config = dict(
    n_layer=8,
    d_model=384,
    n_experts=96,
    experts_per_token=4,
    d_expert=80,
    d_shared_expert=0,
    activation='squared_relu',
    moe_layers=[0, 1, 2, 3, 4, 5, 6, 7],
    router_score='sigmoid',
    normalize_top_k=True,
    routed_scale=1.0,
    balance_loss=0.00541,
    balance_bias=False,
    init_std_router=0.0171,
    lr_router=0.00026,
    vocab_size=16384,
    norm='rmsnorm',
    norm_eps=1e-06,
    tie_embeddings=False,
    optimizer='muon_variant',
    lr=0.00128,
    beta1=0.93,
    batch_tokens=[32768, 65536, 98304],
    seq_len=2048,
    train_tokens=245400000,
    steps=4009,
    dataset='wikipedia_en',
)
Below are experts of layer 3 (counted from 0) of a mixture-of-experts language model. Rows are named up (a neuron's input weights, with its number), down (a neuron's output weights, with its number) and show model dimensions 0-63. Each number is 500 + 25 x the weight over its row's rms, rounded and kept within 0 to 999. Numbers have three digits each.
Before each expert's rows: a language model's description of what the expert responds to; "comes before" lists some tokens at least twice as common just after its tokens as in all text. This comes from a sample of Wikipedia text that the model never trained on. Tokens count by the router's weight.

# expert 3
Description: Name and title endings. Final word pieces or last words of proper names and titles, often before comma or possessive, e.g. Sparky, Gavlevallen, Zürich, Henry.
comes before: ",", " (", "'s", " was", " is", "\n"
up0:479523501494508486499493499476525510497518500438548493485460523482494493494497568510550493511490515455514543522486509503477511522504543516496494487501510451485537486558511473486486494499487482
down0:506497497534525489520503489499469512477493518486506507492513489489493505477489519554514529477509440488510522508513500525486502494478530479527509547496432507518531496536517495556481467507524517
up1:447513474476464477479509495479505526525481468489482516496517513475507497470480496520491527463504499500479484482533475535493509498466497456460496489507525463499460516466504491508551482494511513
down1:500505538480480501490489488546486491477530498541463501491488470543527511497488488496529533531513469483486548534481489522491496525493447475526485546500471498509470494470513516532524464539480489
up2:493479490487555506509542463493533494540442508497521501524513539469493450528526421481497465525493498584458479470522518494531473535514528535562524469479490518448523559523476496476497489492471538
down2:527518523501535503474523519494508478526496497458498475517461498497479566515499491536497470469497511506541521492473478509454519488480507441502502517490501500465479493477474472491486536513505461
up3:540506530493547523540538509465496470492485479485494456502574504486501486522482483516486488529487526489543504525479540516503503478492502511495448496515470511487509500534484473442489509488512484
down3:467509527492480583544546522499509537475543506509475524529519480510464522547461449506520497504502494472444509513466444495478521487514498467509499482524499485506528504503479483511489490503504531
up4:512463534449493471503509495519500538531480525511468508504501477526497522518519481538514537488438449487479496512503443524524480540463462494486445445522502514496468528485464478478473471517491512
down4:501467509509476515492476498480496519484443518482491513538491469506516471493537534513513516481527491446549516509503490519480510509541483490488511450491497497519453478493503514526504455488482507
up5:469463491505500495501477501482525484509524522475516481510521449505512489497474472511512560492492498479383519522544489520470525515449530512557522511529506535520509480496488507493483502500508484
down5:517476531485503522458474510517469516482522454499522489494467515491504497495511510502505505516493546506568481532458508517497498450517500535486428515421488495461484499493482449476488492513527502
up6:482456513479493469532470506455509507489465526491539473514538542504497492490483525492488459467486526472487478491523525514542480517500532521486467521471528514440504502473505485443484484543537512
down6:522500483520498482511494508559543479466512527461508485520502464512517516493509505451465476485497515517480536502514496468457510492491500495447502528531470508453522555506527459501515471474512498
up7:444494509488496496456466496515521528486498522471520542509487519496489488490459542524476517512525510499523500527519589485471508476545503496450527527502496526476526515463464495458528505513480494
down7:528507488457487458509477468518484467532480469506540488512510498490453493477516509456530483525533534535501502484437460558489507447489503563511525446488493487509537535509469496495506466475468492
up8:500471517483538506469516503517493495512469515496528510505520550515461489479544488516496481517520457491464492389503507520518509494477520513489502462500519545471483457498519486535513475509471547
down8:484502504470534486472524503535558489489502482486522472502491505503546516477495548523521510538460509511478549499510481436487473479490541485492522532504511504522508541486471477520514487511486475
up9:513488496481478472536442500540463508511500521495518471487498565484484506480509486480509488521499502409463515474493538519527505497448530495463515497522493508496487506479552489478545509478475510
down9:488542493501534547548515502503504545534484546536532481490498484499513470536478461496477440498544500536489488553539501517498496485466512475496511483447488507480500488497476492511474499492494540
up10:505524477485525506519490509460577568503481559470503514502533536481521493511518508495544499551514496481512542510524510535463512501469492532498491488433488559452477494502492513490500471488450525
down10:488537470469515510524504529478507510493499460554522519525464521504502500531481478499478520509522474536491478564480484543518478514480514492512504541535475482521528509501463497519491477449531452
up11:551499517518525508492473501495486528577507524492498525493512523502459523501477454526502535517481476510475477496554487477507479493507478480502516496464503488517485479484493495459458485555466514
down11:502499506475467491472497499480498457533501476527471515465530504493510516483518512488483510508464480501469497486509505504503501516532487497574506527457480500535443540503462480480504501485526497
up12:499486555508522416493552535516504499491471510466480488440497501515501459484499545498527516522490483529482471471453523513528499531466512526480482509509502492475532504468532495454508499479537475
down12:519514461494521498515478515486499525462525457485492523547507519493494494494513497480490507471503482523462509507483533475483494484482509530477477486549491494440517509530542500513514567502478445

# expert 6
Description: Names, months, United. Sentence-opening He/we, month names in dates, United before States/Kingdom, plus spaces and dashes in election and sports tables.
comes before: "19", "|", " States", "0", "18", "20"
up0:510491479506511517496499458490484487487517496473475487449533531510520467522501478459483523498503526514505502491494537477492494494462524477468553464508533517523498497506436541477521463477484514
down0:520511480483496508517489474459487469496495537516491491499481534481489547496529490533480518481473488469490508550503512468443472487507470504468516486510531501541527481480510563512479498516523494
up1:504524494500531515529482511492473525534490521481501481474512481505441497486527460470521534507511474509496495453491476530484502533528495500522476494552491482466498491529463525455489525474501482
down1:477479465478473481518482541503485466458508509464516459530496466470525490472493524468523524484513518503508494514550508509525487485508519423492444474528501540540486545525545522502515474472529462
up2:491507444518490526511507506507510539488523508501506518479461519514469488553490533499514518460506481534534490457496501483509503489519512502490525489495453514477541553509489479477521529473514529
down2:498488517504522501501515539522501505454480517503484468478475500481500475488537543504490496503456475473510444509488509508482463528498516515476517502509508503545516488466511456491498483514513510
up3:478490553490498457514460526490543462512482482466516476516478496460486518489482503482522495508554500484492530477518503505482539485542524494502476471512526495459488503531483460484473520472479478
down3:445524483516555535515580493527508537506541517522517504508481525513509526505508490509510472545445562483476496491520519555532506523472499485506492490472521581499545495559482464525524464501511523
up4:493517458486473530519510474517502526488542511475503493514493500495481518480491537503500482481497484530508541497482477478519502528538480497480531513431523497518558527496496534453498497510529503
down4:511494477510519476505483523497469491499474501482513505490538502476507471510482560459544502513464503509470498531525488528506513526503499565483482479492474524492500515506514500464490478492510507
up5:494471500495499466511501523513482470513493497496494497451471432488513488480485463514481477460517483505489489449486489494510489535462509511505539477489453482501485550510544488501523475499482485
down5:507485502521514498460487504485452486486517511476507487534486495489456453493502508525503508489487553476522547500480500551575478517505475497508460513495473538510510476479520474459536515493480507
up6:493503504514510521490490480459485484446508493544489469505455480519513527523479509504558495500513490493461477471492488509473491455511495496487478513486518466503506489460505500474489519530499514
down6:480508464543501508501510486526463495521460519510501496493514509546481512505484475500524490510520494461487504506515488482470566485568469490502515502506521521454486479521503527494521483498498487
up7:521499476485534482539509471516499512468476499503488470450524466473525495532502484491509544518542525535520514487532471529479472503483553482507541487495491510470493477488532556517499509464508462
down7:525526519523539541471474527525485493502513471480519498515455442486485525465479505520498522513480538488466490479489492511576496499490489511507485475519504487535536497464515481487537524474502507
up8:529497492498528513543519480519507481491473469489484488504526476531496490473484519512503512525559489527503502485504505470526522516498512492541510538528514482451458498491572485525505515447520439
down8:515473497479514536489481548519482491515471502495505505483514512511499523508524504487493472514509472494507533495500526523508467506503557503528461485490498504475491525489469522496503491526511485
up9:511504499514522482523523525478523462464527463519510473458516480498543568476550482508484502474517503535519506475505562467520505559482507481473535480508490485485539518539485505409490555496494506
down9:476508478460462504527479506521497488498503488464532523503471450471496533528497481480485531466507479491496524501529499507467479494492486488497517492451492501474539504522514478502504506438486515
up10:501507505528573522497492494478521500517524500500523528500532488465516491494487489496507497473506503506518487500463450480513468507501492502474503503472492532507492481508494504516525521498467496
down10:514557512498474469495477514500471526513498457510471482477483504451516452535486531496503532479502509544430454470492490485486523437498492502507491480489524474481491492523550491525486489473511507
up11:493492508509506509521510667465483458536506510495538488528479479498499511469511528452498520507452512559522499477506484492462484528513500487493515455496550456473504476494478560489523473507485485
down11:415522510487501504492473491484476507500511496471514502518497519483469493508530491501477504423514505500501531473532507469502534491477539505476486476516494507478449486519532526517514462523520493
up12:504470520507537491512476496497506480472512507506497472491490544510483525477461480484487537513502487476521504508516506493544513466497521493499517488503484465511510528518474500503466566508531484
down12:475498533491475487494497485455511519548485479492500480537498462504525459472539522484502551515509544508497478500547507478537491473501525494491462502482471486479469518515537509539493493495578525

# expert 24
Description: Table numbers and separators. Pipes and spaces before numbers in tables, scores and lists, plus °N, € and LaTeX pieces like frac, ^ and ISBN.
comes before: " ", "1", "2", "3", "4", "5"
up0:501523499514497509514481486429509518476496493509534542515513511477468477508473507481474473501519513470507508462543560538532511507479472536489450493496490495524506479521507517474507497516514523
down0:489499508469544464507517497482508493502468477510492508495497497500528583482490501470490506521507451476486554467527506488549521484471512528467495499517515491512508453511503499496460530496448528
up1:510503477458495479475526494510521504520502479502437485509489505491474526507531490521488512495525530524476450497486533522531498535502502523508499573529437521486449461513517519516494523452509489
down1:517490488488462516488498502497471502502499497492542522480516466485503489450502527486440465505513505491484494507499516495531502443550496486501492566514484496536497494515494543495508461513542530
up2:549505510534510536547519509472482493497464498494525463538499453524503517460459525505497490507509508501502531497499476536534501531510480471496513479470452547460505519522478521516511481521512519
down2:491510493496464481517504489505484475482484488476479481534490498473508481493529485512468508484532524482488525537484518518489448514458526478535488548450509541496507532490487513496497505486524492
up3:531490543512445486495470475527517510508463488545449509510475501507492531524528512551468534506501516482484497498516521513504491472536456473500522548496490498511507488488510479530539539496464493
down3:516456558503479509501479523518518485498464540505497472549507525503535547451522506470511507491499533444458471541522474492503524512496466463495458494480511542551506510477479490529472521494482548
up4:530484499506503483502520471472479471506489486491549534524492518492483480487493489510502563507551494436477518496539523528527502524535480480479492525468523537444487510506531480487522488503517503
down4:479526569481511521460449501477464457516453535478495492494510496517524481535536544507474478540476485492488491475510508518470542508525474509464513469526476516474453510512498506536485489530500481
up5:502537484532513516482539522522524483471511527525476445498494508508490554508493488491499502510478454530486491518517502527496466515516480527494515523510556503470532506491521505456507498536502509
down5:450480499512490520474475462526522490521519521485529519506455469515536458540515469499519484461476508458470486533486509542526462500522478430482471484481504524496495528515501530512484456500565510
up6:512484510523480505474541467441474525520463498462463481503464499496495494535475539541528500474469559566525521461536517481489526506488495510478502486531524469546488496496531491464522511523478500
down6:494495475495522489463481505463499482509542509490479472536472493503513523509509496515493476513538528469537479551490510517513532505465503494497541474525537480526517520501465532475492465457453523
up7:509476514532519498487487470476535467474476489512510522492511495506527467492523511482532494507494452492534472456536493549529517514532487494512522473492483495516447506514506475469497482507456472
down7:514447487479512507489497511483556524533472494504502499509487495492532522507492518535468539497526479448526462479487547497508528579487473490507502514495440518475497486527502528497523532506539504
up8:442504484496509535503527484497485508475536501527481503443542504529528493490514491445526481468515498517505486504476549555498490508459501487450513500524523522492466486482517508534505456479497528
down8:502472529541453540539466475485504492500456504511497528522501485444476504503487511514458483495440499484479508481444499519500526521545517470535568473479541517492506490525477492468474492523499513
up9:473507527481493474518515532547455486454449465422551526516497556485541512468454480504523531510502481469459510480505492492480499437550435501537507485492486500529525436506492479493556487542499487
down9:496466492472464472517469519463498509502504506550486500512509517496476471537495480509457470470497567481542512467500510505529538516512527508512505519520484530482536470463494523506520514527459483
up10:501463506471527490418496470509561493464514509533531454502526553495518522480521499463472522488494471494531497486515502473523515507481535494466497475556506483517493497511454504469499509485499488
down10:525502502475532540486512511524484501491496554527468507494498508482508466504525515449510482520481485515473474495527528486482499489483504538504497457526471479525509509491485523518467513503492480
up11:539516502537505541473505538453517477472464532486526494501525471494541546484475534486530504501547493499457492505517523515492503546483498493496550511512516488475524484486484493500508491480460516
down11:476528520496532510463550485434485552531479512509553468531495475503476459488510467469525495472482457485449501491513508477479510493504540482475484498516521516511547501454499515498478583502515507
up12:491510493541504513492477472502534542509511486526507449499533461521515512535492499496541509499518476526492542474502509515484494467446503506504549473471511506489533528503494533492520459483507495
down12:473502466530533504513482491506580534513494497469503587499501513507501512520495476485504442526510449470466495496476493480505541501505492522466508515497488472551550499509483540520516488521476497

# expert 13
Description: Space before numbers. Bare space tokens before numbers, mostly in table cells after a pipe and before dates or scores, plus dashes and TBA.
comes before: "20", "19", "1", "18", " |", "2"
up0:526495541503512470509481495538518508441518472498504528464491508505497503466500500432523524506484523485462495488479479476482523563488523490490529471498518490496507489511487485493496493505443521
down0:505507474498515512499478518491489487510456505465521482461457516509479504549506497480500468494515463483545513501516475482462484496501502504462454500559530528514514535519545481496510536512465522
up1:484468496493516495564481477453485518463482520499501482499497489502509482581501499498508487522526525489518530496528492511449496547554488460504533506497500451490507488524522556495561490504533518
down1:475504510497487497525509498462502540505508490513465433434477496503503490592497487507485505480476487464501486523510519569497446537524494502480504533543492501507505489508483499524523531455525513
up2:508496542476539492487474503465476486503494512491512492522516545471494510456470480510495540515478540469525481449491510488480529502534514545493457476515512493538506514463522433478533490537518462
down2:488521473513501480516451459517426500475483483487500514514527515517558472504496519496456520534498464485496474503462491536488527527483515511520477523503483542516509506501481487431517511482474500
up3:471525437499523481474559495467549571524519505472484465496488481500521481509490508506512519465484538496548483543504567541498512474465478501492520502488491539476506513519494473539516478535477457
down3:498466516542484501510505530485539478491467540498510503515470538495519467501528526471478537472490480513495481471476489523471466478476453469508502492479480511502496542505474511480440455504486481
up4:536500480522529514488483479507510517542511522465492497465516498516473513519494485464533532501496513518534504524524482515417505492486485491509492477502529501479482497526495514493528477502513499
down4:517475488492521523480510495501488491498423478480516497471519530479486507459520475493542502504501469535490514483502474508495518479456442532502451512481517512482512485509492474526498505511495496
up5:510520496473577511541521490494510491445482468489518471516476506499544536497445483517491493468497479505497527525527504497495518477495466512506500529470493475465506539480523509477515492513530502
down5:480519503502501535493453490508534493512476503471516497455500499487463470531487503523478498548530526510484472481497473505493474493519482498526466474494464502490514487486519483445522528442480523
up6:488503496535492485495531491492502560497502502540464484483474499479540480540470510497520477534516477526524488507468478477523500486546482471539491518484532495487521505509484545505523503508488497
down6:497507561544533517454516485529519500474490523481489480500532501467525489480491482472496478458526493491531498492487514454478536476523504491518508490520524517486493460539518546495480505523493525
up7:556481511483527506525498490521504511481478511518477510520481525496497507523519524509497511535531479484562500520487502554481492531511510451507501542481490447486444447490451486489520521484492480
down7:491462479484496502518500493500491533497487468555486485464483469451518513543490480508557549479475474531561475530476515490572487492481499512489495465498531492510501535519492482498476519471499520
up8:521496512525509481468497525570483490519490512477541517520445508493495502540483523496509484532445526474414476492490515465473451506504488505506466472515509514518475503513505519529461505534505498
down8:507525519523512525471471533554497492508504527469493488473521479516528444471501519534483492503458506460510484450542532513494512528514522510520509474486514571495461521537515491526500507511482472
up9:487517535476489516497460476497499533473500515478484546516438494531564523516530490491470503487473515523439427504490461522519495464489520565504488520502499506499486466453495471555485498528458490
down9:511478503461493522523495534471517514486461502485520526471455517509475519526525486517455538533489507498475547545501526524525507491486503502507524511483462516483467511480489458544503470517492509
up10:514476543488480490494521514483483462469498508470465542521487500498461482498512513541532478481535494467516512494518482491502553489534405498475474490473502493542472520510507509521513482497516514
down10:478519464506541532474523552490495540498482489523481505519538476521455514487486493491466458475452529487498541514467501476535540498465534477455485510497482449512539480518516498543538493484500516
up11:520504468478479503547534537481538523476502531473468558554479494457480514527456488504522476492523471500519506545507476501491506545508476527486466553523532472508517478545516551500495480449498490
down11:498522505540525521481522511480525538528515521542493494533482489497460488510495472514519489484487497519508500474508527512490499533525483543460516522545505447495510492513514484509501508466523517
up12:521482519474517512526544497473464504488496503573528537484472504505480495489508464479489471486530526494501464511472492474471483499516432483461521478490440480522489504487501511482485510536511509
down12:512477529549513490505511502525493505470544512471536516570520448504489495519496497478520505502504485474477549517438480484503472480498482439504493484474534453516463449487492506494506458505477534

# expert 59
Description: Pipes and odd fragments. Table pipes after year or number cells, plus and, semicolons, and fragments like ag in Creag and Medaglia.
comes before: " ", "|", " |\n", "%", " .", " %"
up0:489491465504462506522489493507503491472489536501521473492532550522520559491522536500469518457523468499479490496479495517451478478461514555489508480498492461501522494470501511557502524483480524
down0:480487510518505495427509497522490518531534470536493503540509507484493494507574506526531499508486524497502536486466474537507498486562526523498489439536495466497497479480495526521507481446487490
up1:488495505523495501499513497514564512485503526484492502483465499519476502590508547516521496473490481524509558468533520525485549505521494525500542469501500517489505505511497480501510487504426479
down1:506477499494474498485502474480531473503517556542470506544470472497474471486551504506499513482488481476481493439503500513505506530477547494544504460525501514474489529515491483532473482493464488
up2:475479481456533534519504495440501514462512485501511518507493479522503484485507496480489493485539505466505506498516496477508526545482562470512489505468536530487477523527533501536472474494499460
down2:459510496493490484496519524500486476477477456500494503484497506503485446525499526493520427527529519528517485473512495479503477498499498469490471494514529512493461483519483502542519510487578488
up3:503483509480516518474502475497489551537508514496456511476457492504507530489462530534467494502529493496509477472467494506476532514492521503501459492499510572462516509500495537490497522513526514
down3:515501476467485446494466509496506475504538500489499469498509499448505516497484536478479481493506512500478481490514512536474459486508477492514509467502473482510464499480509500486519537509503550
up4:472511494468508484532471463453509504485493516500552513484499499494508522519492533466486529505444478487490484515487527504505504467503522513540511479467465481513475471470482567495514534461527516
down4:457460500510461499483474489442499546454518489482497501588529484497473472505472490480524521535491533514498505456503474499486508448504500525513440484495502508505552486494525546475505522475492457
up5:496510499485503484501508523552503485476471491479503518481486500499532507493508490510476507484555541485530524503523443489542520490504511474493524488522472520500481490476473485479544491486503476
down5:477520498446521522529501486532478497479511542510489511494474511493512484459490518535497526514479481485474482520511506505518490534521486483520497548530509546489465456488501500493511505509489504
up6:564479535548494511525435504483501435498511527472475462481488548503522493436539456506491506519488531514497488511489539573493519516487532489496502518524497480470500471504495448472521501524479500
down6:444503494471441506532471488515527506548532521498496483512500511467494510505515529533483484536511499562483543541507470504483472505526440523467546496483460489472520477461521487498493476487461517
up7:515526476460523497566434471512489503475464562458529486522518500504528508502506523499461505463500479516495544518487503514510490471516492495508466519493508476478493528455508482493476496493497477
down7:503514436497516489529451522521479525495466526512539520477500516489491482501551501487517512472485517548491491519502502497481471443531491508474510517468475517501515492587450503503523462491518456
up8:519512488464509489462535494484525520539522566478472475486528458503481531486514506524538540481460496460501504499483510506499529478442452465534491499528490546492475495521491516498537509481489489
down8:493543503503524467499481475504568496481513492523480500456497432517527505466533487498522526498482559481495487520496488484512478484543548501487498502560454526493496505515492487486509546515492467
up9:486473486482481489514485493521491542501479512536468511501541500467543492542498526527539506498484490513474485470472483448527468427484496572493509490460486485515517480518483480446502524506502494
down9:517506516482477495470469509553519439479528506525485502462460524498477484469451501448498521529519478518528518498501511488550518479522538520501514471473487464463496511497518474496524505519515508
up10:495525486436498525486503473519428509508501501454484520512498474474501467498490490527495482475548486529531496501483491507503467464497497515501496533517451522494459512475481454495485498474474501
down10:572480522487423562497461530449452489499532499486516509489496506481499439477484496469520457480461490553518503477483469513517493482520470488490489463493555496531465510510531536498534492513483506
up11:492497520521534503480500483461517470457478503522481512477528531523532493499488482475468467499489456506456500481457517514533524445507506538473508497536515459517510520512485510491477528506520442
down11:479536457500493459510522476506496462532555519481505502508521442530543487471467460475474535494495471489488529505467531520478466487464491506536525477500512462531498549479458532486499540502516532
up12:517476515533531496494453494546492448499491508540467539515526494523507519515480523490526491492491468539466490469534501505495537476510482557499492502497526496493515499508509488505478532509439509
down12:475468496499507487486504522502443552514514460540488482522528475489529547499500518537481527531456486504533547479493491524479506465450506482560508429485495489491458491507483480494477498509500489

# expert 22
Description: Infobox field labels. Field names in infobox and taxobox lists before a colon, such as Coordinates, Genus, Owner, Revenue, Head coach, Born.
comes before: ":", " |", "\n", " by", " •", " information"
up5:459543466537504489475481486500504506496541540501517509487533519565515513536484476482493495535492509485481473515514473493489457490501512542490514527508527486487536530467504524453511484460462498
down5:481479465477509515471508518525520494482508521514518518511497525513481517507500485496512458484457495543437527498512520501500566548499490527495530476484550465551511480520539448468553496475476520
up6:528468441486558574474513499476483492497488500490518516498486500541544517497487504496505494505515492488509501524486555505490509507526499515490528497451488525489507544526500491471499489497498465
down6:490568522523457524492490460501503494492491537508486493542490496488542477507510504499484479479475502512504482517485505492484517483461469461508515445476508455475501565477489547521532506499510526
up7:504522510502501510497500491494523460474534522466494473496494524540503525527500514498535515488476527479481522498520491466473477447484486500508449496545490464532521547515479535460482520491477497
down7:502532449488492484535564539483463534499519505515482506508525506472541466543471467541476482521447531498506515492563507531473491484472503517461490491419495488532505491501491487498490494502483509
up8:496486488502508514496523520539489530502471507498542537481500492505536490494509546499497530521488525492509471529511495515487509523520531443536503549512517523441492449499508427464487506516516477
down8:507483463517493524509510503547463524485514474472520491505493519508534527483483474536474512497524506500528509481474514494511482523501470531464493487487533507528512494473527527546500485486504491
up9:547514466498507496512506498519489492510486534509521478505485495513517462553464498486469500509500548526482473515587482525473493415550534506455514481497462493526563541498509500489499549486507489
down9:486493538512509458467501474522469471490488481503457488513546507523481478488504502479516522462516515487478514489502520503526516465508520524572481497488476510493508480524479526467445472516519504
up10:459454497488494508498482464483488508522480476490535493489551514526498479517498537455511485470547523494498535473523488481598502503499533511474477572471505484491478545515480501469513503473510498
down10:457462487525544518530460503456500489496489506479460508498526489512472481536527510517468502457539501477562474524489523488474539503529530477490457516547472504459496473505504480534540494518470491
up11:516482477538510503482492481512515461519499461504547465532531494451487560508441467482494486494477449477465498540523460485527503513504554493520516484466488499534513490502493534512514492470420513
down11:461487503487507501543451538505508460523478535451463489535470508511518512525500461515485524515523492471477527498519532506527481493531498547457527546483466499490483503474478464563559454496482496
up12:532484525510481483510499509523490490506495478435486510517533481503512527532524508475479481529518506549484494534539491521482480485493477466483496503487507524536496526522507514463548493497499478
down12:529530478497532490497528489515548456495492511511519460489474543521526512486529503514521530540488506488471486480506478528475495500553560523476445514478530493472551518542510543529484527483574487
up13:471500490468494480463512493496474499499496493486514489496521484538459528512525505459506543532509549524459525482502502509481489511510569473497500526510531475496470509520499503471488509523506503
down13:480503486431442493467511507490488510484451506513555486496556456521488493480482482545467484503522517512480485479500514479475478488513499482521525563463475521531522468499541489443526529552522545
up14:488498476483471484487532500471470492486514500516541493526513504453555496498460507528435472498499519524507493477586477513498477528490509506513487457490510500512513507526470462475512521484535519
down14:540507522496523499476494546474496505484526494545503495486485514492478497514514556478454506530507506446497507498506497479473472527456483497484512479507454485489588498500514512519512512483535464
up15:572459601530483482488493491480482484481529504472520459494547480522513507483563517481483479515497502556558513487509527534502504507517524450477535531515467500470509477494512483476478496461496515
down15:523518522485563539519505506494497524512510454529576492507487519539510457520471533530484505540479541469490520445494464476523470528541500553495491531445518536516512518524513501514505509507458476
up16:547475495523520527502470507521455488498461512575525484498483508538515465477509518496504510494478529548508471482486467486486492511545525463516502495526510551482505472460501518525529540510455477
down16:486525504523484536513465550530527479531495468458487518477465556486484549519483508490485520500491498464519566515472546500473482525488473498501498501539490492454530472480500508443509503438502468
up17:526493479491513489497479529500536506528495513528518501484491561489530506497500505475548486507486507539501491503523497527538458507493519478491494507439481494497533528468529523498475515475495535
down17:464449471505496512500521496516518514500484480450468502519519504475551510457496523523485480476483472505522476488546509506476484508514508496521478527524486497467508481469478513499483491490525522

# expert 58
Description: Month names in dates. Month names in dates, usually followed by a day or year, such as November 1992, July 6, February 15.
comes before: " ", ",", "19", "20", "18", " been"
up0:521537465508500501477460461521519485500485530517510514473510515517528502523498495544508493508536531443500461543506541487468512511488487485495515481485515486437502517510524512501475475509501538
down0:507543510501537469493491531510489545486493507504506500501494461475496511466554536526509540467485528495510524496455537501499523522501503477538485472490510519517513472475493539484477518456510484
up1:484484523466500478500464528546507543526520512473537533490485522514496502494490446472511530493512450521488502476507512513511469505487526469535472542537478533507456538490471564433480503553481470
down1:488503496458488473524488496514481512519530511504503474469489471513478471528491497537468496489557508527488526477510475499546512524527496483507502502499478524497524507481496489476440503424528489
up2:492501536492449498497522468498521509526504508512541496510503491505514528519483510512493525466542510483516546543521509520495535520563472494483486474494497467483489534497511519486540502497507551
down2:514462481514503536512506486534494460536515497512494544482523468495437504487552473503518535494462528518468485501540483547515498492518497543478501519486508475575508482474493463503547485501517493
up3:473481451488462517509519482530494522480507449478527585489477514519458453491500506545494507499539472513544502495476481525508499534491494504491487489508478494494445458483501520532479490484517491
down3:523494527524515519509487467512500485539453527479547507503501525542496453465515487504527527501536478465515510495527498504489443567511482503527529532521446515441503502489499512503484483511534505
up4:480502513468524511425555522498515506486455506512461534480511519482486500502500495529474475500499489551488489539490500491546510451519496489498505508542534531477547537482492505474489530533522506
down4:517550490543522508447534505531469507478513534498503533498558534460455487498515524515500489498508525557532462525532466488549507499539470517565501507501506497477488456518484442476485459480480507
up5:494534519504512487471517512494536534474483506491510478565523493509494489507517492479495511495510476541493485495503497454500442504522508472472485488524509492509487505521479500472464509479500505
down5:454530522479493485492506493474517534482497529521520490505497502493510501577483443506494472523514500460537518510514534439526467552531493499529527512540498484521509506493511501495499522478499494
up6:508411503497518467499528478476492540514487524469520525518548508534494488514520533446516511519504447493485489509437538515506553521508497505484505514470513436527479505458489505512540495490502517
down6:500493510522534536474529424465517529515500511472520481533527477512482508528556507480523485529473513463528486519467430496494492484461545523481512473502531473466510503523489505475495484537513501
up7:501505503475512514514507521481488496529514516503491530466533518514528516508529517504495513505479496512549458530516514475526524523489452523488520523479486488491511504497492475496527487498538516
down7:491520459480496563492502511517508516512512497471469489488499529525548507491502468537499503476500521413475519490469492481481498479455568498509433535528521519490490514477546479525495473468518507
up8:516535503515479481481524521500498494505482503485490487443502548496477582539516505510456495494500505531484484494517508505505488508523505538498553511526462448438491514508515461527495520510491516
down8:498458497489471491527455492466478432523456448487507478516506467542528482497445494533500516540491513513510496531542515529541482476547519504511456495509504560471525517534523515501516504484499504
up9:470490500454472475537493547499505475514469557515463493521505511513464533506497486522482516482517517459468490503528505503491543531496534480492544502494508488497521567527497506503469522485531479
down9:502506493519457485496471509478524517479482481469537493495486488528504448468468475486496516499498492490518526487496488487489475490534484469521512544442473512528511466516444507499517477529468499
up10:487503492507483525463512502490489498517504555454484445475487521469490553518449539491488475498536501502525510506506546532483506518442532449524581488479523547481500493463526525515471501517505473
down10:505441498465498466484506500484483497531459490467490485526454455481512516490510500511517512506515523512527503478455496474536478520525468503513526516507502469490522526516500467510530501548462465
up11:478459504474522534484554497520537514458468514484555510478544493504532512471509472490508524468517499500483511509455516492460490513503548500489484495481494498517492523518468504557536507493509472
down11:536477447463514517470525488497512471432541479490562504506515467524498519497526502454477539555484492393478498472553475464517474512502486510517503508498499449527501526479543569491515485460510506
up12:517499511515469501511500484486470490507507524494532495493481504500527529531499489511495470540524487482494475513553449516467490458471484511502488511505447486481483545502496522518507522496536525
down12:528505503502473465500477510450495507516504492508516498496550511532434538498512531522460479503517500473522509501492504473477487488499473546537502480503497505500484502538507504561529538535510517